python train.py --d_model=192 --d_shared_expert=0 --router_score="softmax" --normalize_top_k=false --balance_loss=0.00939 --groups_per_token=3 --init_std_router=0.0313 --lr_router=0.000624 --norm="rmsnorm" --lr=0.0111 --batch_tokens=65536 --seq_len=1024 --train_tokens=559900000
Below are experts of layer 4 (counted from 0) of a mixture-of-experts language model. Rows are named router (the router's row for the expert), gate (a neuron's input weights, with its number), up (a neuron's input weights, with its number) and show model dimensions 0-191. Each number is 128 + 32 x the weight over its row's rms, rounded and kept within 0 to 255.
After each expert's rows: a language model's description of what the expert responds to. This comes from a sample of Wikipedia text that the model never trained on.

# expert 46
router [ 85 130 166 105  91 101 146 110 160 127 119 152  77 132 144 113  95 105 112  66 118 118 136 146 129 140 147 108 118 158  99 148 104 159 135 172 111  71  84 152 157 177 118 113 138 159  88  58 158 160 170  81 133  69 170 122 131 103  84 100 136 128  83  70 150  72 156  75 162 153  73 148 158 163 202  89 165 123 124 105 135  86  91  86  86 177 168 104 133  95 188 100 111  72  93 145  99 123 150 162 142 124 159  87 132  77  75 163 138 131 184  84 135  92  86 125 175 119 105  90 130 143 121 111 163 140 132 158  91 151 153 122 176 125 102 165  94 131 138 108 171 169 118  94 167 125 151 124 140  83 115 114  79 107 177 151  70 143 105 140 116 172 126 140 160 117 144 192 106 115 148 184 118 142  97  58  90  53 175 131 143  81 122 150 153 115 162 111 140 108 159 107]
gate0 [ 29 124 181 216 154 125  60  78 122 157 171 124 123 125 108 216 111 150 168 153 144 159 112 130 113 163 147 137 167 118 125 136  92 133 116 138 149 138 175 107  91 148  70 142 138 118  13 107 113 160 142  98 116 168  72 124 136 178  85  96 107 151 170 142  93 157 145 115 120 150 114 173 145 105 150 140 116 123 129 150 168 122 172 150 123  99  78 130  60  75 107 194  96 125 123 133 113 115  92 172 148 125 160 145 111 113 167 152 141 137 126 153 152  91 125 199 162 146 209 108 113 129  78 111 144 123 138 160 148 126 155 107  83  96  80 147 135 173 114 120 196 140 108 147 146 144 124 147 111 126 126 123 116 131 133 107 109 147 142 162 127 164 110 102 131 113 165 153 132  94  67  83  41  82 128 108  88 105 149 140  75 140 113  91 124 152 153 126 132 145 181 156]
up0 [122 153 109 122 111 111  82 105 118 190 135 106 181 174 153 139  94 214 107 134 160 123 174 109 115 167 127 106  96 138 162 105  97 119 141 100  73 129 112  73 123 132 115 148 101 130 211 146 151  56  70 143 157 107 119 166 125  98 166 103 167 123 119 121 119  84 122 156 147 112 125 120 145 127 139  88 157  69  38 110 147 148 134 137 107  93 123 174  71 114 134 122 118 136 168 179  98 161 157 112 115 154 121 156 127  95  74 158 113 174 208 107 138 118  88 117  52 107 131 127 137 134 104 130  78 174 159 154 156 108  80 119 133 117 166 129 144 108 126 130  83 131 179  75 144  79 162 155  78 148 178 133 154 133 136  94  37 138 130 139 134 165 163 134 177  98 131 116 173  98 169 186 104 160 147 134 152 128 120 138 103 197 134 142  58 137 116 155 118 157  73 118]
Description: Author and color names. Capitalized author surnames after species binomials such as Walker, Gil-christ, Mill, plus color words and other words beginning a new name, such as White, Brown.

# expert 41
router [ 52 128 156 100 110  49 107  92 125 104 103 132 103 136  80 129  85 129  75 162 151 116 108 160 153  58 143 158 144 152 121 136 112 204  76 128  82 145  87 197 107 153 123 117 134 132 124 101 152 181 127  91 101 145 122 124 124 135 135 126 151  86 137 103 183 108 124  78 142 154  94 104 112 105 160  78 100 119 180  99 145  93 122  86 134 136 138 105 140  80 143 137  98 117 139 149 121 131 110 168 133 184 132  93 179 134  77 169 153 145 137 147 201 180 108 192 165  98 111 109 170  84 162 144 121 127  98  95 129  96 132 125 198 133  82 138 125 140 117  66 176 170 151 129 141 123 119 111  88  96 169 162  91 122 147 129  73 166  77 152 145 182 126 156  97 110 143 153  80 120 108 125 161 177  21 107 127 108 101 177 130 124 103 142 102 117 120  59 143  98 149  88]
gate2 [127 123 126  75 140 145 175  88  94 114 116 128  89 128 174 142 118 139 140 197  96  91  98 136 109 115  69 143 182 108 146 131  95 152  78 139 145 182 119 147 147 132  90  93 123 118 134 152 169  91 179 131  93 111 150 176 167 118 144 126 135 124 140 124 160 111 146  92 100 101 146  77 202 149  96 133 111 159 193  70 187  68 159 119 114  89 121 155  80 147 138 117 170 111 131  74 156 120 110 140 118 106 111  85 175 161 145 140 126 101  71 138 164 142 144 166 151 134 125  95 176  72 137 103  62 132 112 107 199 111 135 116 176 135  81 132  77 134 125  79 131  98 158  95 160 134 157 123  83 114 113 141 153  89 195  58 118 131 165 111 173 133 114 160 152 102 100 140 120 129 168 144  84 123  63 126 162 104 203 115  84 160 160 117  60  73 130 141  93 125 119 194]
up2 [121 124  76 134  87 127 113 130 145 151  90 129 115 150 124  87 108 171 141 111  95 120 110 124 119 165 124 167 107 127  23 199  92 145 146  81 202 161  80 116 123 186 106 126 138 150 169 110 120 141  91 153 108 160 110  93 130 145 132 170 178 168  88 134 169 151 124 124 135  67 161 138 141 102  90 153 125 105 174 170 100  78 165 117 108 139 142 130 123 153 130  99  98 170 135 112 183 105 181 160 154 165 173 146 148 104  77  60 145 134 100 112 111 155 123  85  77  69 162  86 173 118 113 146 110 132 155  70 140 169 142 195 111 108  85 126 136 105 169 181 120  58 129 170 157 137 106 123 171 169  83 127 113  97 116  99 115 135 193 130  99 164 159 102 106 109 144 132 121 110  92 120 133  70  85 151 202 119 115 164 115 116 133 135 164 160  85 145 187 136 182  92]
Description: Mid-name suffix pieces. Inner or final pieces of foreign names and longer words, such as -per, -er, -ur, -my, often after Pa or pa.

# expert 59
router [ 87  75 189 104 103 116 147  92 131  96 112 124  19  93 105 142  96  75 109 110 135  72 124 136 162 120 176 156  93 157  94 158 158 147  88 162 145 136  94 170 148 174 148 176 108  96  78 114 138 171 156 117 148 148 172 129 149 217 117 109 140  71 126 101 136 103 171  96 143 166 115 107 141 225 135 119 136 116 128 110  95 114 130 135  65 179 172 124 178  95 138 110 142  75 117 133 137 170 159 158 165 143 138 106 202 136 123 116 119 149 129 104 160 126 100 147 131 104 125 152 144 110 164 106 167 138 166 184 126 117 161 137 116 130 115 170  86 108 177 121 179 117 111 102 160 110  82 104 172  78 182 127  99 171 163 118 139 105 106 155 157 166 177 137 140 112 120 180 131 159 136 184 154 169 114  91  93  99 177 180 173 121  94 189 142 117 137 123 150 142 155 112]
gate0 [122 104 104 140 118 167 153 155  90 121 135  82  76 180  63 118 132 189  82 185 112  99 139 163 175 159  91 120  83  67 133  67 109 134 112 148 160 177 122 131  97 120 114 165 145 117 119 105 151 121 136 131 129 150 122  52 157 159 169 136  76  93 189 136 155  81 195  84  98 175 122 149  88 102 113 140 161 142  96 136 134 151 115 165 141  86 155 127 156 168 112 115 132  94  98 118  87 112 142 121 128 151  85 120 137 110 157  30 176 163 132 134 176 102 159 135 127 111 111 132 141 114 171  79 147 122 144  70 112 117 178 194 111 137 113 114 132 122 174 136 132 105 147 118  74 111  85 100 149 124 134 110 139  98 117 191 102 137  99 188 108 108 149 154  91  86 124 155 135 120 107 125 133 151  37 115 157 189 214  87 113  79 117 119 127  59 103 131  87 134 122 136]
up0 [172 132 115 170 142  96 147 104 128 113 136  92 111 195 125 136 114 130 170 104  77  68 161 101 155 166 149 127 166 178  90 125 171 101  72 175 167  93 117 129 133 190 146 110 150 102 148  90 144  86 147 126 164 121 158 132  79 170 145 166  97 104 102  96 104 120 167 126 135 101 110 117 147 152 179 134  69 120 190 122 152  82 193 149  57 117 121  98 132  85 145  94 141 117 120 116 106 111  95 125  88 183 194 195 159 116 138 169 132 147 126 163 125  84 101 197 107 133 146 141 160 119 147  78  67 119 146  83 146 129 146 121 114  81 153 160 134 101 116 163 179 149 141  87  95 134 144 136 137 112 117  71 122 147 190  95 152  66  80 121 118 116 130 122 138 140 173 144 183 133 124 130 177  86 117 129 103 118 179 140  98 203 125  57 117 147 165  88 149 119  89  62]
Description: Digits in tables. Single digits inside multi-digit numbers, mostly in sports scores, statistics tables, money amounts and dates, such as 132,162 and 72–54.

# expert 58
router [112  82 139  76  88  82 119 147 110 125 145 139  91  83 137 133 115  80 121  96 127 118 145 146 181  96 148 131 114 145  98 147 123 184 147 143 115 147  75 137 114 141 148 175  82 131  71  83 136 132 194 112 143 121 149 155 120 161 108 131 171  92 137  78 119  97 151  73 163 121 127 124 170 115 130 128 129 139 186 122 112 115 126  73 121 159 153 115 143 136 175  88  82  96 102 122 134 154 145 138 213 167 185 105 179 140 102 177 177 109 127  62 161 141  63 113  97  73 138 125 127 114 183 157 135 131 123 178 107 181 136  79 150  76 121 155 107  95 140 146 146 104 109  70 136 150 102  82 147  70 101 121 120 103 120 168 125 107 117 180 150 223 184 155 159 117  95 174 121 145 140 178 117 191 118  95  60 122 116 114 159  84 123 144 115 144 122  51  91  96 162 111]
gate0 [152 168 133 161  97 158 137 132 143 166  81  75 144 116 126  68 126  94 132 146 129 168 164 143  83 188  99 108 130 116 139 185  85 156 167 104 130 173 144 161 155 149 128 152 166  80 131 138 167 146 145 127  79 140 147 159 159 164 148 188 189 104 171 100 111 102 137  87 102 170  76 164  48 122  48 181 109 173 155 118  71 134 153 141 147  85 229 130 117 116 143 141 136 157 113 119 136  98  86 181 134 128 166  68 143 104 101 132 157 140 125 120 145 137 148 103 180 124 146  97 144  56  72 128 103  68 143 143 121  75 104  94  85 103 134 149 116 118 154 154 130  83 127 146 163 115 110 130 151  68 119  99 135  80 138 108 152  85 145 187 204 143 173 140 165 134 135 110  81  99 121 192 118 146 119 111 112 137  74 110 138 116 146  94 156 112 109 116 111 173 116 147]
up0 [147 145 114 168 109 165 143 159 100 126 107 106  63 113 102 136 116 150 131 190 170  92 127 156 145  74 114 138  97 101 139 155 128  78 131 172 141 123 110 134  98  84 123  95 134  95 110 103 150 170 110 126  47  77  97 133  86 165 129 125 109 177  87  96 105 102 104  83  78 128 193 163 116 106 157 124  97 158 255 130 103 161 162 129 168 165 105 127 156 113 127 131 194 114 129 113 120  82 119 161 127 141 121  97 162 112 105  72 132  84 103  40 134  74 116  88 129 133 143  86 139 160 152  85 101 128 191 129 111 145 108 174 122 140 139 186 141 166 121 125  93 131 142 135 138 155 158 138 183 151 119  89 159  85  82 158  80  51 126 138 176 149 140  80 137 177 126 115 163 141  87  86 128 177 193 129 114 160 131  93 146 121 169  82 148 131 120  96 111 119 117 114]
Description: Zeros and pronoun it. The digit 0 in table cells and decimals such as 0.15, plus it or It and clause connectors like but, then, making.

# expert 55
router [ 92 111 172  61  82  96 131 123 185  90 153 129 128 108  83 110 153 128  79 127  78  60 146 155 159  86 243 126 163 185 108 125 157 171  98 148 103 144  98 175 118 135 123 107 180 174  88  79 148 168  98 115 172 136 142 164 108 127 133 156 180 117 104 131 181  79 146 119 147 168 107  86 200 118 161 120 136 164 163 107 113 150  87  87 152 118 160 117 132  73 155 152 110 129 103 156 124 159 116 137 132 127 145 100 168 116  84 133 118 131 123 128 199 131  90 119 114 111  78 108 175  94 147 106 190 143 140 109 126 135 181 120 191 143 110 130  79 117 124 112 187 148 139 125 162  97 160 125 141  64 170  99 127  88 144 113 107 130 103 134 109 185 101 172 128 104 138 171 110 110 141 132 153 201  53  57 121  91 126 154 127 152 115 174 149 102 128 104 119 124 142 132]
gate2 [ 77 147  79 123 156 116 133 140 163 159 141 123 127 161  10  56 193 150 124  91 110 156 132 128 139 158 126 136 129 142 168 133 109 147 106 125  90 106 149 128  88 176 170 126 147  91 165 125 140 119  89 160 153 157  88 107 162  83 123  67  94 122 142 131 143 150 106 105 133  53 147 139 138 112 196 128 118 132 155 135 101 137 116  96 119  93 184 114  81  67 131 140  94 115 121 143 115 167 138 178 167 168 123 117 120 143  79 137 126 138 184 133 115 127 134 133 113 134 118 127 123 115 113  88 132 161 132 118 117 148 108 113 182 181 184 113  99 174 116 126 170 158  79 136 164 121 170 125 172  90 138  85 167  79  94 175 158 153 152 177  75 119 141 201 171 115 201 128  94 172 136  90 149 164  42  91  93 149 120  99 136 203 148 119 145 124 141 112  81  88 177 112]
up2 [225  89 134  81 209 135  81 172 155 188 109 135 117 134 118 109 133 168 110 112 123 126 112  71  89 114 131 135 144  82 153 116 120 121 211 142 123 142 112  52  82 184 103 121 124 151 155 100 118 128 122 107 116 121 140 159  95  58  89 152 152 116 165 158 150 123 109 123 128 136 171 104  96 168 120 159  94  67  85 136  91 170 103 153 105 126  88 134 128 148 179 107 100 156 167  90 104 118 151 157 124 174 105 129  78 118 182  86 107 156 116 128  79 137 164  87 140  95 191 125 152  88 121 125 146 109 146 129 141 150 201 118 113 151 125 118  68 125 119  90 169 102  98 115 196 171 114 117  83 146 141 147 113 110 150 146  58 158 143 173 130 187 132  79  92 146 117 126  96 166  95  93 124  90 173 146 100 127 132 130 127  64 172 155 180 185  99 124 123 152 129  97]
Description: Coordinate digits, word endings. Digits in geographic coordinates after degree and minute marks, plus word pieces like ster in pilasters and mon in Pseudomonadota.